python train.py --d_model=256 --router_score="sigmoid" --routed_scale=1.0 --balance_loss=0.00215 --n_kv_head=2 --head_dim=64 --norm_eps=1e-05 --init_std_down=0.0 --weight_decay=0.28 --final_lr_fraction=0.0 --doc_mask=false
Below are experts of layer 5 (counted from 0) of a mixture-of-experts language model. Rows are named router (the router's row for the expert), down (a neuron's output weights, with its number) and show model dimensions 0-127. Each number is 128 + 24 x the weight over its row's rms, rounded and kept within 0 to 255.
After each expert's rows: a language model's description of what the expert responds to. This comes from a sample of Wikipedia text that the model never trained on.

# expert 19
router [149 103 131 147  94 130  95 123 144 127 128 125 141 128  95 134 157 126 129  87 152 116 159 137 145 114 111 114 116 120 129 135 118 107  66 157 114 154 107  99 129 167 163 139 167 130  87 123 115 147  80 144 128 140  98 138 115 141 130  72 163 147 114 137 147 124 166 162 128 118 180 197 113 101 129 120 158 100  81 161 162 130 124  89 174 118 148 115 134 142  78 160 156 121 140 131 134  75 171 147 134  84 131 124 102 118 163  92 113 123 148 144 131 113 165 108 177 139 104 152  95 111 109 121 118 141 130 132]
down0 [150 148 123 104 121 124 124 146 158 187 143 138  88 105 119 105 116 121 137  84 106  99 144  95 197 132 143 133 135 106 138 122 139 103  92 122 134 120 219 163 132 112 126 121  95 145 153 121 137 121 116 129 129 148 145 131 153 137 125 112  86 113 116 158  86 137 118  98 116 142 134 122 135 157  78 122 137 115 134 136 115 105 100 134 113  87 140 131 131 106 112  77 150 102 126 115 128 134 124 109 107  95 121 150 117 114 143 151 111 139 147 113 157 139 140  76 135 151 122 112 196 141 148 114 122 128 172 170]
down1 [153 148 117 116  84 119 114 119 131 146 105 126 132 127 133 130 123 141 149 135 103 111 151 106 149  96 170 141 134 155 111 157 102 103 133 135 131 159 161  89 137 168 103 145 114 124 171 180 101 160 122 170 134 122 169 121 120 121  69 159 129 113 120 123 148 100  97 106 129 168 127 148 152 129 123 109  96 103 120 122  75 119 134 125  99 107  95 125 185 148 114 114 157 117 165  85 123 132 108 184 146 173  85 165 109 121 147 138 107 131 116 146 125 139 110 122 101 116  98 141  93 150 124 112 123 114 175  98]
What it handles: Function words of, and, in, to, by, with, especially after commas or verbs, as in led by, and Zaragoza.

# expert 28
router [135 142 119 118 143 148 137 121 156 156 133 129  97 139 177 131 112 125 175 101 166 111 135 120 119 123 163 136 147 110 107 106  75 119 118 183 127 137 160 107  90 117 141 107 167 131 154 112 132 166 135 153 102 115 109 127 131 103 132  98 125  95 155 144 118 101 140 111 125 116 169 153  82 132  95 158 128 153 105 143 105 129 129 116 144 116 115 108 155 153  81 123 141 122 103 170 154 151 115 146 166 140 163 142 131 173 127 144 147 150 104 140 147 177 125 128 181 129 121 105 132  80 123 165 167 113 128 140]
down0 [107 120 109  87 122 112 134 134 160 144 138 118 112 132 136 154 121 105  81 102 148 145  94 104 131 119 121 105 130 159 129 134 111 107 150 109  95 126 165 114 133 132 148 132 131 145 114  87 154 120 145 127 133 163 155 130 167 110  60 143 101 131 116 130 172 143  86  67 111 140 107 141 100 118 108 122 106 117 150 135 131 116 149 163  96 154 136 157  92 140 135 130 112  93  88 143 101 132 155 200 130 178 142 118 137 121 156 138 164 145 117 153 129 110  87 130 100 170 110 126 144 160 167 114 127 170 101 177]
down1 [159 125 130 112 178 101 146 130 103 173 144 119 110 118  99 147 131 135 125 129 139 101 134 117 126 154  81 109 120 126 136 136  85 196 147 132 162 144 118 115 108 169 144 120 109 109 150 144 112 161 131  88 100 141 137 118  99 120 150 155 127 138  75 153  69 105 190 169 124 133 138  70 134  95  83 172 102 132 117 145  97 130 112  79 114 131 136 109 126 154 145 153 110 157  94  88 145  71 105 111 118 135 141 119 138 180 137 113 130 136 101 120 118 158 147 135 119  69 157 123 141 135 128 130 152 131 113  83]
What it handles: Everyday verbs and adjectives like get, ask, little, care, plus words opening headings or infobox fields such as Early, Career, Personal.

# expert 11
router [170 168  95 105 160 128 160 103  96 125 122 114 125 123 111 145 106 121 119 124 152 121 127 142  90 135 115 105 117 128 131 150  96 105 127  79 106 127 144 137 131 128 156 114 121 199 102 125 109 171 118 107  94 148 118 139 131  91 157  98 149 141 126  86  74 163 138 104 137  82  99 144 133 161 117 129 137 134 125 107 139 139 100 121 146 140 147 116 124 133 142 111  99  92  99 167 108 119 141 140 118 159 143 110 127  80 128 132 143 140  93 109 166 126 114 110 121 117 128  74 150 148 127 116  86 132  84 143]
down0 [120 150 110 118 143 137 135 151 108  85  98 149 129 143  83  84 127 157 142 110 112 126  88 120 149 121 136 116 118 127 128 154 168 155 116 103 114 125  92 144 108 118 138  75 141 189 150 121 156 141 149 127 133 121 110 130 179 148 128 170 135 181  94 171  63 149 163 140 140 116 134 121 117 179 110 164 145 148 159 103 138 108 116 125 118 152 171 135 108  97 110 104 114 104 128 126 147 128 119 109 133 175 115 113 164 102 105 122  83  96 130 141 111  60 162 102 148 123 144 110 156 144 122 129 111 149 108 106]
down1 [140 125 134  86 145 143 137 136 123 132 140 173 146 150 124  89 162 144 145 169 141 116 130 119 134 119 112 133 160 154 113 139 148 181 116 106 142 146 132 117  78  97  67 112 150 115 102 148 139 115 114 124  70 136  89 101 140 137 122 190 147 155  88 150 137 127 124 139  97 148 136 109 132  99 144 110 160 110 160  89 171 127 145 156 123  97 119 127 127 122 132 142 124 141 124 125 164 163 131 143 144 100 128 160 130  87  88 139  94 109 109 107 127 100 176 115 142 142 124 145 193 139  88 141 101 114  97 119]
What it handles: Adjectives and modifiers such as new, New, high, long, cool, cold, public, often before a noun or in table cells.

# expert 14
router [176 156 109 114 143 153 119 124  84 113 170 127 113 145 114 100 115 141 117 146 124 123 157 152 159 122  92  99 168 137 173 135 121 100 172 115 109  74 128 133 158 112 147 144 145 174 100 142 108 122 145  63 124 132 117 123  95 101 140  97 125  90 129 126 107 161  99 105  96  94  92 134 144 151 122 142 151 113 169  69 133 129  92 124 143 122 144 112  77 107 119 124 115 127 123 105 140 128 155 104  96 129 173 109 128 147 160 141 126 106  92 130 146  85  72 137  86 154 107  85 158 125 146 113  98 123 103 147]
down0 [117 141  76 168 140 123 160 133 151 124 136 142 140 167 136 107 135 100 106 148 131 146 140 120 128 121 119 114 142  94 123 115 135 124 110 114 136 184 147 104 130 157 123  94 138 131 162 145  89 136 148 134 113  91 100 143 145  84 165 145  89 120  99 155 139 113 122 144 181  94 127 105 133 147 150 101 123 128 116 104 138 135 120 120 108  83 138 124 145 145 158  54 114 144 104 131 133 138 139 147 105 131 128 136 143 126 112 114 141  88 165 108 118 158 145 104  87 123 164 135 113 125 130 140 131 153 137 159]
down1 [128 151 128 149 159 121 116 115 122 142 108 132 138 128 122  78 107  86 133 142 144 190 138 117 133  95 130 139 132 132 120 108  89 142 142 141 114 130 123 173 106 170 168 130 132 133 158 141  84 126 129 121  63  70 104 125 164 152 176 141 136 133 148 123 120  93 119 148  74 169 134 114 119  74 164 112 121 120 155 135  84 124 108 139 156 118 119 106 137 118 159 137 117 142 138 115 171 122 120 125 144 145 111  99 100 164 129 106 143 109 101 161 142 131  92 170 143 151 124 102 104 155 134 131  89 123 108 165]
What it handles: Colons after infobox labels or year ranges (2011–2016:, Total length:), plus the word by and final pieces of foreign surnames.

# expert 1
router [127 103 101  94  96 126 126 107 108 133 130 126 141 138  99 137 147 130 143 128 146 126 166 126  81 104 155 129 109 104  93 165 135 118 125 167 134 107 127 177 151 102 102 120 145 167 128 157 117 101 163  89 131 121 155 107 132 125 131  70 154 153 110 112 140 148 144 101 111 142 120 147 149 101 104 130 118 119 135 120 132 137 124 110  95 154 176 142 132 115 143 122 134 132 144 149 110 108 140 157  94 157  97 104 132 175 106 152 172 125 120 141 131 120 149 149 103 126 134 162 125 126 147 115 107 119 135 111]
down0 [114 135 103 113 123 122 123 171 165  84 167 156 128 170  92 140 150 112 124 176 100 119 150 112  99  75 143 108 122  86 110 128 166 118 118  92 137 115 154 106 147 148 113  82  70 161 135 163 136 121 137 114 153 107 116  92 152 126 123 119 156 151 126  59 158 157 151 144 126 154 126 100 163 130 125 135 101 122 135 122 147 107 134 155 123 155 169 150 131  85 138  94 122 167 112  71 120 106 121 127 111 135  66  78 159 138 127 151 131 111 104 103 106  98 136 149  89 150 126 153 129 180 169  80  84  95 134 152]
down1 [147 146 126 115 105 138 142 151  89 122 178 135 123 146 157 109 135  93 123 183  74 122 146 110 146 101 121 131 173 103 118 127  79 104  83 130  89 115 135 129 120 141  88 149 136 169 157 162 141  92 115 118 173 109 153 127  81 113 164 130 132 122 130  90 109 108 119 122 115 135  81  88 151 123 126 116 172 135 116 129 153 119 104 144  96 148 145 140 127 157 163 118 107 143 116 120 112  73 128 147 124 103 118 165 161 145 141 123 179 137 143 158 113 128 123 148  84 130 127 123 134 134 123 145 129 169 132 143]
What it handles: First capitalized piece of proper names and country codes, such as New, United, South, BRA, CHN, Hit in Hitachi.

# expert 15
router [139 153 114  91  73  81 144 143  99 117 162 113 101 103 124 156 116 106 116  98 127 111 166 127 116 122 146 106 132 150 136 101 112 139 124 143 118 131 118 116 160 120 149 174 146 132 131 138  72 115 156 173 103  87  86 141 111  98 124 102 143 144 121 114 150 149 101 111 119  80 125 175 150 107 160 118 136 105 137 155 128 123 114  83 149 111  97 143 126 125 133 136 154 123 109 123 123 130 154 168 144 142 133 101 105 124 140 152 121 147 126 150 168 118 141 169 117 123 136 105 134 117  84 119  82 190 155  76]
down0 [102 163 133 158 127 125 153 155 127 145 145 116 133 107 143 150 134 101 174 138 128 113 149 153 138 147 104 146 106  98 195 119 169 117 105 138  93  96 159 109 138  99 147 110 121 136  70 135 151  69 143 152 133 132 169 125 143 140 101 171 100 149 147 144  99 140 162 160 177  81 102  94 135 123 125 170 154 118 102 140 130 152 131 146 130  94 134  97 109 125 117 120 143  98 109 102 106 145 104 113 121 124 132 111 128 125 151 134 166 146 128 132  90 164 143  95 146 137 137 138 106 118 147 148 162 141 104 125]
down1 [143 128 122 157 157 120 113 160  74 123 148 120 126  50 125 131 158 109 162 133 162 116 113 143 131 126 145 153 119 144 126 155 157 116 140 113 130  85  94 120 110 101 126 119 137 154 149 162 136 115 150 126 110 128 130 116 134 104 129 171 119 142 144 105 154 111 107 165 145 119 117 109 142 142 120 145 136 106 153 134  85 190 152 119  94 133 107 136 104  75 112 151 131 140  89 108 118 113 138 179 146 134 124 119 154 108 141 146 137 130 148 135 110 103 117 103 145  99 126 120 185  92 166 115  84 153  70 167]
What it handles: Commas, and, or, semicolons and closing parentheses that join clauses or list items, often after a year, such as in 2018, or Android and iOS.

# expert 26
router [141 126 154 147 130 120 108 157 101 117 136 159 145 176 106 157 169 101 140 166 111  99 147 146 146 128 137 123 118  92 114 110 138 124 106 114 139 128 120 143 105 134 138 130 141 155 134 133  95  91 131 105 164 123 156 125  89 153 127 122 177 118 111 105 109 104 148 117  98 111  91 147 107 133 163 164 135 109 106 136 132 127  85 116 154 134 178  90 123 127 148 109 152 144  95 126 139 146 134 148 127  85 107  81 117 121 145 131 139  91 124 111 145 132 152 144 106 144 162 123  71  76 112 126 125 112 133 132]
down0 [ 99 102 118 138 113 142 123 134 137 110 124 156 135 171 119 156  87 132 134 166 135 114 115 132 125 101 120 163 149 105 109 126 157 114 101 105 125 163  68 110  91 101 112  88 115 170 149  94 110 125 157  78 137 122 143  76 132 171 107 146 139  94  98 111 135 133 102 134 157 112 108  83 158 177 110 163 119 140  80 149 159  95 138 127 137 116 170 109 127 130 145 100 153  98 143 166 126 161 112 142 152 102 114 133 130 131  99 152 118 137 147 152 127 117 136 143 126 143 133 141  86 150 119  85 106  93 133 114]
down1 [138 165  94 150 138 145 119 163 172 123 161 167 135 133 122  84 125 113 100 154 125 166 140 114 135 179 158 157  94 174 117 109 111 137 147  94 138 132 115 165 156 120 111 144 101 132 138 134 160 129 133 146 132 141 114 164 169 119  92 157 118 173 129 133 105 124 110 123 124 129  96 135 121 153 116 109 103 115 116  84 140  96 115  76  73 148  66 123 109 126 117 130 168 134 135 103 118 113  92 128 116 142  95 126 121 111  90 132 120 153 146 152 113 114 144 127 145 122 135 116 135 160 126 112 171 115 151 118]
What it handles: Nationality adjectives and country words like Greek, Turkish, American, United States, al-, plus commas and and in lists.

# expert 46
router [155 148 113 108 122 130 182 111 110 150 161 118 150 108 112 139 150 121 123 165 116 116 122  93 142 130 119  99 151 136 135 178  89 106 150 114 111 148 101 108 115 110 145 108 102 145 120 165  98 108 127  65 158 110 136 139  82 103 151 124 153  83 105 123  91 149  76 127 143 129 143  95 137 154 152 120 142  97 153  94 141 171 113 102 126 118 139 162 131 137 154 128  89  95 147 129 101 163 138 174 112 141 131 122 117 119 118 185 120 109  93 113 145  80 103 116 125 153 132 125 138 148 133 120  86 164 121 132]
down0 [151 142 153 163 161  95 140  98 154 134 146 138 121 131  91 106 122 112 120 191 137 104  87 101  87 132 130 142 139 112 145 145 134 158 137 150 162 161 161 113  95 145 118 150  76 120 128 112 121 153 142 119 115 125 131 144 153 135 146 141 140 138 102 115  85 124 153 116 108  87 133  99 144 127 113 149  88 124 131  86  96 149 116 139 127 150 145 151  94 169 163 149  98 139 106 107 162 121 118 131 128 171 165 165 140 113 129 131 112 133  92 130 109 110 125  96 128 150 104 126 102 142  97  97 108 173 116 115]
down1 [144 154 142 155 167 141 121 116 121 147 113 130 143 103 138  98 147 133 157  73 160 129  89 103  83 108 157 112 125  97 169  82 147 130 107 159 125 102 138 109 107 132  96 128  97 162 112  77 111 109 101 131 144 139 150 151 138 123 131 125  86 120 163 124  63  69 135  89 111 114 117 100 137 136  87 110  99 105 178 113 124 153 142 128 145 122 114 113 154  94 116 112 113 124 113 116  94  84 112  93 131 138 180 128 109 115 111 139 132 113 162 121 116  76 124 186 122 159 134  99 108 139 170 126 132 141 103 127]
What it handles: Colons, hyphens and line breaks in lists and See also sections, plus color and award words like Gold, Green, Red, White.

# expert 41
router [ 97 163  79 147 157 143 157 116 106 148 155 162 139 126 152  98 175 144 121 134 114  85 105 152 133 112  73 106 156 104 118 144 141 120 124 130 113 101 106 168 131  82 150 118 144 174  96 136 126 111 158 152 186 128 111  45 134 128 157 157 143 136  99 104 161 106  92 114 149 106  94 151 151 117 174 125 173 115 109  89 118 131 106 155 155 117  99 170 109  73 140  99 121 130 134 119 136 114 122 164  92 159 121 103 165 115 122 177 149 111 118 117 136  96 128 121 130 144  86 127 136 125 134 100 125 141 129 126]
down0 [102 168 112 134 102 123 124 122 121  93 136 126 118 119 107 106 115 123 129 137 113 144 149 136 151 107 136 141 102 167 144 146 165 159 176 109 133 140 113 141 157 134 156  87 120 163 125 113 119 126  97 116 141 120 141 142  97 113 170 127 107 161 139 113 143 160  91 156  66 125  96  96  90 132 117 109 124 137 126 103 116 109 139 141 102 143 113 146 139 107 137 142 126 134 121  98 133 142 139 135 151 168 137 159 153 131 104  80 133 170 172 179 102 130 129 138 134 145 100 164 124  95 171 111 141 184 116 152]
down1 [125  87 134 107 109 158 130 140 148 139  95 121 159 112  93 102 163 144 131 128 161 144 136  88 112 118  84 121  86  85  64 134  92  92  95 158 126 128 131 156 133 144 128  99 143 145 147 146 116 123 124 119 125 187 104 151 169 128 101 149 125 102 142 140 116 117 159 113 141 154  95 147 121 112 128  92 125 179 112 143 139 165 139 137 115 115 155 101 134 121 148 130 112  51  86 138 156 116 111 110 121  50 156 119 136 149 113 122 137 121 107 122 139 117 109 149  80 100 125 105 144 118 106 101  84 102 116 136]
What it handles: The word not or Not, to, and capital-letter word openings (Dun-, Not-ification), plus dashes and separator punctuation.

# expert 30
router [149 134 112 172 135 107 165  78 108 143 176 123  96  97 133 154 157 119 144 136 160 110  89 131 113 106 109  76 157 139 154 141 114 151 169 149 115 123 118 113 139 191 138 124 123 152  99 149 121 103 117  82  66 120 105 144 124  81 132 117 133 149 110 104 140 186  93 137 113  56 115 103 133 135 129  98 114 113  79  67 142 103  97 136 164 122 144 130  89 128 105 145  91 124 128 131 119 143 144 157 105 136 134 144 145 124 151 134 109 142  83 149 137 127  78  98 130 138 133  79 138 121 129 140  86 144 110  78]
down0 [131 133 181 200 132 151 113 104 161 127 164 100 138 105 135 141  98 179 111 111 121 119  69 157 152 119 123 129 165 178 132 164 140 115 140 113 141 108  96 120 187 136  86 117 140 116 136 112 150  99 133 126 139  91 156  98 183 114 118 136 123 108 110 116 146 109  92 100 133 166  96  99 121 170 110 126 126 126 113 156 136 108 151 154  77 144  84 125 114 131 148 118 131 130 132 129 156 112 132 130 123  94 125 125 194 125 131  87 126 128 119 103 145 115 118 152 103 177 107 122 121 100 161  87 144 154 132 137]
down1 [131 130 160  91 151  92 128 109 113 109 137 139 139 129 114 164 160  93 151 131 134 115 150  94 135 102 138 122 131 153  82 118 147 156 132 112 158 146 126  98 130 138 142 135  95 108 136 128 131 123 153 167 140 137 117 131  90 143 123 149 140 148  96 108 160 115 138 128 108 160 123  87 113 129 122 159 126 160 152 160 132 122 134 108  85  89 127  99 119 153 163 147 143 140  98  55 116 159 134 112 140  97 129 129 127 101 159 121 112 105 126 143 138 143 138 107 125 134  90 123  96 102 156 125 107 150 157 102]
What it handles: Nouns heading named things or compounds, such as rail, railway, Racing, River, Street, Film, Census, plus closing quotes and parentheses.

# expert 37
router [141  91 131 117 101 128 172 103 137 107 148  78 127 120 129 181 141  87 126 157 106 142 122  97 147 127 119  93 137 158 108 149 120 155 141 130 100 111 151 134 108 126 167 100 130 114 159 117 123 122 170 104  85  99 113  92 110  99 109 110 132 161 135 123  94 129 175 127  80 125  92 140 154 121 158  98 102 114 171  98 129 110 100 130 175 126 139 110 124 111 102 129 138 135 118 113 148 125 169 136 152 120 106 155 164 110 132 147  79 132  94 133 103 158 151 142 137 112 130  79 108 124 115 116  72 125 141  72]
down0 [122 137 135 136 168 129 142 123 127 144 124 130 117 116  76 125 165 130 188 178 133  83 131 139 155 143 118  95 142 130 134  78  87 165 136 116 138 119 112 147 107 129 101 149 132 145 130 136  90 137 155 145 122 179  99 134 145 144 173 156  91 120 139  98 122 163  93 150 117 111 115 169  77 120 145 143  95 133  71 132 166 150  92 138 106  91 150 174 126 154 111 137 119 128 159 132 128 152 122 110 117 118 158 116 136 161 144 111  89 109 118 173 105 126 149 136 150 108 149 177 110 124  98 106 147 117 102 133]
down1 [127 168 129 102 121 133 133  94  83 121 110 150 157 102 142 110 123 139 139 129 142 112  84  91 132 176  99 104 122 117  93 105 129 147 136 134 105 109 133 161 126 143 141 157 110  85 145 116 122 116 124 201 121 110 119  76 129 151 123 113 118 140  91 171 144 113 166 149 159 128 136 111  80 174 171 118  72 184 145 158 137 121 127 129 115 166  94 107 122 128 106 136  94 148  99 161 136 136  74 110 121 104 116 143 130  92 116 123 119 124 135 118 142 125 146 134 164 110 160 113 100 149 108 128 140 109 122 141]
What it handles: Commas and role nouns ending descriptions, such as botanist, bowler, astronomer, player, coach, saxophone, or percent signs.

# expert 31
router [126  93  92 137 134 106 148  81 112 124 126 140  94  95 121 109 133 126 145  97 116 145  97 150 150 154  93 114 101 145 177 108 109 118 152 146  53  84 141 121 169 166 152 166 161 147 133 150  96  87 134  88 148 151 104 123 117 121 118 105 117 159  96 106  99 138  95 106 121 154 113 109 178 112 163 132 123 139 129  97 128 120 114 130 122 133 161 135  99  99 183 125  91  86 121 146 137 115 143 112  91 154 102  99 138 110 108 116 114  94 134 147 112  77 125 121 102 140  97 122 139 152 107 127 109 151 121 139]
down0 [120 125 122 106 102  93 130 107 145  84 131 151 146 100 105  80 147  75 115 112 113 142 138 125 142 180 144 152 132 143 114 146 139 141  93  70 173 105 137 131 121 149 169 108 131 135  91 144 141 144 138 155 113 169 159 136 145 161 113 168 112 139 163 124 103 109 153 121 107 121 134 118 125 148 125 126 137 154 155 122 145 142 165 102 131 100  99 128 152 106 155  91 108 102 161 159 100  99  66  88 149 131 129 118  82 126 135 143 167 115 117 105 163 117 139 126 110  96 133 129 130 132 134  84 109 147 153 127]
down1 [155 139  83 145  82 134 139 119 129 142 128 111 140 134 138 103 113 133 115  95 139 138 114 128 131 183  78 118 134 134 152 174 109 135 138 140 112 123 164  95 149 155  86 132 102 141  87 129 126 135 102 123  83 133 137 127  96 149 122 140 173 133 161 112 118 164 194 156 161 148  99 151 113 137  81 123 156 169 113 156 137 128 128 131 142 114 105 152 129 126 173 142 104 145 124 114 139  85 149 156 157  92 104 116  88  98 130  69 122 124 109 153 148 103 110 124 148 131 106 137 122 132 150 144  90 133  94  76]
What it handles: Line-initial list dashes plus words like War, United, John, No, more, as in Second World War.

# expert 42
router [106 137 116 131  84 148 146 153 114  98 127 107 141 123 168 109 112  95 154 153 127 126 141 124 158 107 129 132  93 142 163 121 159  92 141 130 126  96 114 131 127  91 189 130 190 144 137 132 134 155 125 138 115 149 123 145 117 113 147  42 104  92 130 135 112 134 110 128  85 122 157 214 106 142 130 140 128 139 142 140 100 126 125 162 143 155 118 166 111 116 138 166 160 112  84 156 140 118 165 123 117 147 157 131 149 140 168 129 105 119 148 147 132 125 105 143 128 131 121 120  97  77 161 130 111 163 115 161]
down0 [155 127 100 155 125 145 116 147 120  99 125 183 105  92 133 164 139  87 161 100 155 105  92 107 148 106 126 146 112 110 112 175 149  88 169 111 138 154 174 138 111 137 122 145 114 150 157 148 110 136 104 115 145 128 103 196 129 133 149 140 102 120 123 129 140 156 155 146 116  71 114 121 108 147 134 148 123 157 139 137 125 167  72 133 113 141 127 117 101 137 170 114 114 118 122 142 146 141 114 134 129 150 168 112  82 116 176 124 146 152 128 111  90 173 113 128 150 140 119 104 107 155 143 129 115 153  84 140]
down1 [157 165 107 107 127 106 140  86  93  81 117 115 121 121 144 120  97  99 104 127 105 156  90 137 126 114 130 120 134 144 150 124 122 111 166 102 148 120 190  85 152 154 162 138 123 141 122 109 139  97 107 172 122 147 140 135 109  96 136 147 120  94 131 159 109 115 113 137 133 138 148 116  99 141 134 148 119 131 179 175 120 136 105 143 116 148  99  99 115 141 179  71 102 106 144 131 168 177  98 128 154 107 144 122  90 113 136 139 147  89  92 121 143  94 112 143  98 146 123 136 154  97 131 121 128 152 108 146]
What it handles: Middle pieces inside names and rare words, such as Grindelwald, Eustace, Saporta, Maxillofacial, plus the verb help and helped.

# expert 21
router [115 127  94 109 117 109 128 126 148 116 127 104 108 116 184 119 140  94 152  87  98 124 129  95 139 152 156 130 115  93 154  90 133  55 128 188 117 115 159 154 126 122 193 132 182 147 138  91 132 144 132 113 157 140  96 117 147  94 131  74 126 112 135 128 104 150 125 124 125 106 160 184 108 130 151 125 111 129 137 170  87 114 106 113 148 153 126 143  92 122 123 137 156 123 147 211 105 129 147 161 120 183  96 111 154 135 126 141 186 151 165 138 135 135 145 107 132 106 118 133 102  69 178 116 159 136 124 152]
down0 [166 133 119 118 123 141 122 156 166 134 118 103 119 106 164 133 117 133 155 138 173 132 104 117 117 143 138 143 127 126 111 116 117 140 109 148 147 174 125 132 155 135 119 116 131 107 144 188 113 144 110 122 128 145  63 152 148  91 112 109 151  95 159  94 183 115 138 106 131 140 126 132 110 115 138 131 138 118 119 141 162 124 100 102 107 112 124 145 142 148 118 115 117 136 126 133 116  75 148 118 112  67 140 144 114 143  79 104 122 130  99  94 131 152 137 119 152 113 140 107 141 148  11 107  99  79 159 145]
down1 [ 97 147  96 130 140 126 120 122 126 134 141 153 163 131 128 133 115 125 161 132 128 162 134 117 162 112 118 127 186 133 112 114 138  95 135 160 114 115 153 136 132 152 155 163 123 124 142 101 168 131 139 148 159 132  99 126 116 163 127  83 100  69 113 137 128 133  92 129 151 105 146 161  95 109 159 141 158 127  94 128 105 111 127 158 150 171 159 140 165 120  99 144  83 113  95 191 135 155 120 119 122 156 148 121 168 129 123 120 115 135 156 104 134 106 101 115 152 138 115 128 114 111 181 116 140 151 102 114]
What it handles: Capital letters and short opening pieces that start a split rare name or term, such as Av in Avro, Tr in Trimethyl, D.

# expert 50
router [144 134 144 147 164 139 120 145 129 151 131 116 135 162 105 116 116 140 141 123 162 116 115 163 107 147 130 101 138 123 113 121 112  95 138 151 102 149 136 129  75 124 122 107 191 125 133 122  81 129 120 142  96 176 113 162 138 121 148 103 122  99 148 152 143 101 154 150 127 108 154 194  86 112 135 143 101 182 115 144 131 155 167 105 151  87 128 122 125 152 122 138 161 119  86 153 200 145 138 100 117 107 136 120 104 141 131 139 144 156  95  82 139 158 104  98 170 126 135  97 113 131 127 170 150  71 165 124]
down0 [108 114 139 127  95 137 158 123  96 103 107 122 141 153 128 169 153 120 161 163 160 114 118 135 154  90 128 136 134 101 110 144 157 119 131 131 174 103 106 135 130 115 154 140 142 148 160 117 145 101 168  88 171 168 107 129 131 107 138 141  99 162 162 103 127 167 110 168 119 153 132 119 123 102 143 120 130 122 127 127 141 131 110 128 150 147 155 170  98  73 152 150  90 125 153 105 105 109 140 145 152 148 148 100 142 139  98 153  71 148  99 110 117 101 119 169 111 121 122 123 153 117 174  92 107 130 142  99]
down1 [146 118 126  99  81 123 147 117 125 105  97 104 126 153 116 134 130 112 126 116 127 109 152  85 121 138 131 131 146 127 109 107 108 158 141 141 151 144 130  77 108 123 165 101 171 154  93 139  91 119 114 142  95 157 126 131 119 120 123  80 129 176 114 122 123 102 104 141 134 141 166 148 129 170 157 144 106  91 103 148  84 100 115 147 155 104 136 129 127 137 132 129 138  96  79  92 151 156 130 151 121 111 110 116 148 136 190 138 120 144 129 109 130  82 147 119 141 119 156 145 136  95 155 108  85 155 173 130]
What it handles: Words opening headings or infobox fields, like See in See also, History, Founded, plus is, has, known, often.

# expert 34
router [135 153  77 116 140 118 150 119  83 118 149 118 119  96 118 126 123 114 113 120 139 142 114 116 118 120  75 101 118 113 153 143 123 140 151 100 108 104 126  90 137  90 144 156 132 153  91 163 108 107 131  87 101 147 117 127 105 126 132 131 139 134 121 138  98 156 101 113 105 115 116 120 126 160 134 142 152 126 167  67 144 143 125 116 115 113 129 118  70 103 136 106  86 110 115 122 102 161 152 121 114 137 153 123 119 113 138 125 117 121 109 125 163  95  87 119 100 134 161  87 157 130 138 124  84 149 126 142]
down0 [143  96 110 137 138 123 113 120 155 121 154 129 142 132 175 178  97 190 137 161 142 124 149 100 114 140 169 139 112 137 133 132 152 153  65 130 108 134  82 100 114 152 120 101 101 136 121 139 134 119 151 143 102 123 176 122 132  95 119 122 135 124 128 190  92 115 127 134 106 146 144 156 159 133 145 141  93 109 118 117 123 123  76 120 153 138 122 132 144 122 167 125 155 110 113 156 132 126 106 155  77  95  95 111 139 125 103 141 114  99 138 133  65 130 107 161 123 137 161  97 128 141  89 139 146 117 162 111]
down1 [152 101 107 110  86 125  83 121 167 155 122 145 109 157 100 157 136  44 110 131 181 124 152 139 119 147 142  92  76 174 148 129  77 106 128 139 150 143 131 119 100 142 136 149 106 132  96 126 168 133 145 143 108 127 109 119 142 140 117 126 160 170 102 162 133 135 127  59 128 106 144 115 125 153 142 132 138  87 151 131 127 172 162 140 146 131 139 139 135 104  96 122 136 121 101  85 122 154 142 118 128 160 112 110 129 136 132 108 133 116 106 109  83 146 126 142 121 147 141 106 151 166 129 132  81 141 173  96]
What it handles: Line breaks and periods ending list items or sentences, small numbers in tables, and adjectives like diverse, broadly, transverse, Official, well.

# expert 59
router [151 151 103 120 125  86 120 134 156 156 147 132 129  81 137  94 126 112 117 121 131 128 132 145 131 151 148 122 157  87 164 150 135  76 152 166 103 147 159 104  97 114 158 115 185 149  83 126 165 125 114 107 130 150 106 102 135 143  87  81 128  82 113 126 127 151  86 120 133 111 129 156 115 117 178 155 106 109 111 160 118 132 112 136 136 163 101 121  91 156 142 112 141  81 128 156 122 148 173 117 109 183 111 139 136 186 165 103 109 118 127 107 126 124 140 119  98 131  90 133 169  91 158 132 133 154 147 149]
down0 [114 117 143 145 153 143 115 126 111 139  95 133  92 149 109 162 154 118 110 120 182 124 117  77 138  96  34 114 137 122 144 105 160 144 138 136 143 140 112 110 119 127 108 161 115 140 110  93 101 107 119  96 110 115 106 139 156 111 106 114 169 155  92 108 101 129 172 149  89 141 121 126  96  84 115 135 118  84 133 148 105 146 120  91 129 123 171 158 156 151 188 135 137  89  85 140 148 121 131 160 149 135 143  93 142  95 158 127  95 115 105 140 125 159 104 110  91 151 161 144 111 112  88 142  90 131 138 105]
down1 [117 125  95 141  68 127 138 128 147 113 104 153 179 145 150 147 114 196 106 171 128 162 107 126  95 162 122 154 105 126 121 141  94 140  99 108 136  73  94 139 190 173  97 106 138 126 156 111 123 106 127 178 113 141 147 161 137 121 150 107 108 160 139 125 102 124  81 136 152 139  93 151 154 157 139 126  89 133 124 145  90 125 116 130 145 140 133 124 159 104 103  81 127 130 136  65 121 141  93 106 137  68 179 181 134 124 112 119 116 160 111 134 151 116 137 126 127 129 137  99 132 158 158 108 137 144 141 115]
What it handles: Single-letter word beginnings, often lowercase p or m (photo-, pulses, p.m.), and sentence-initial The or the.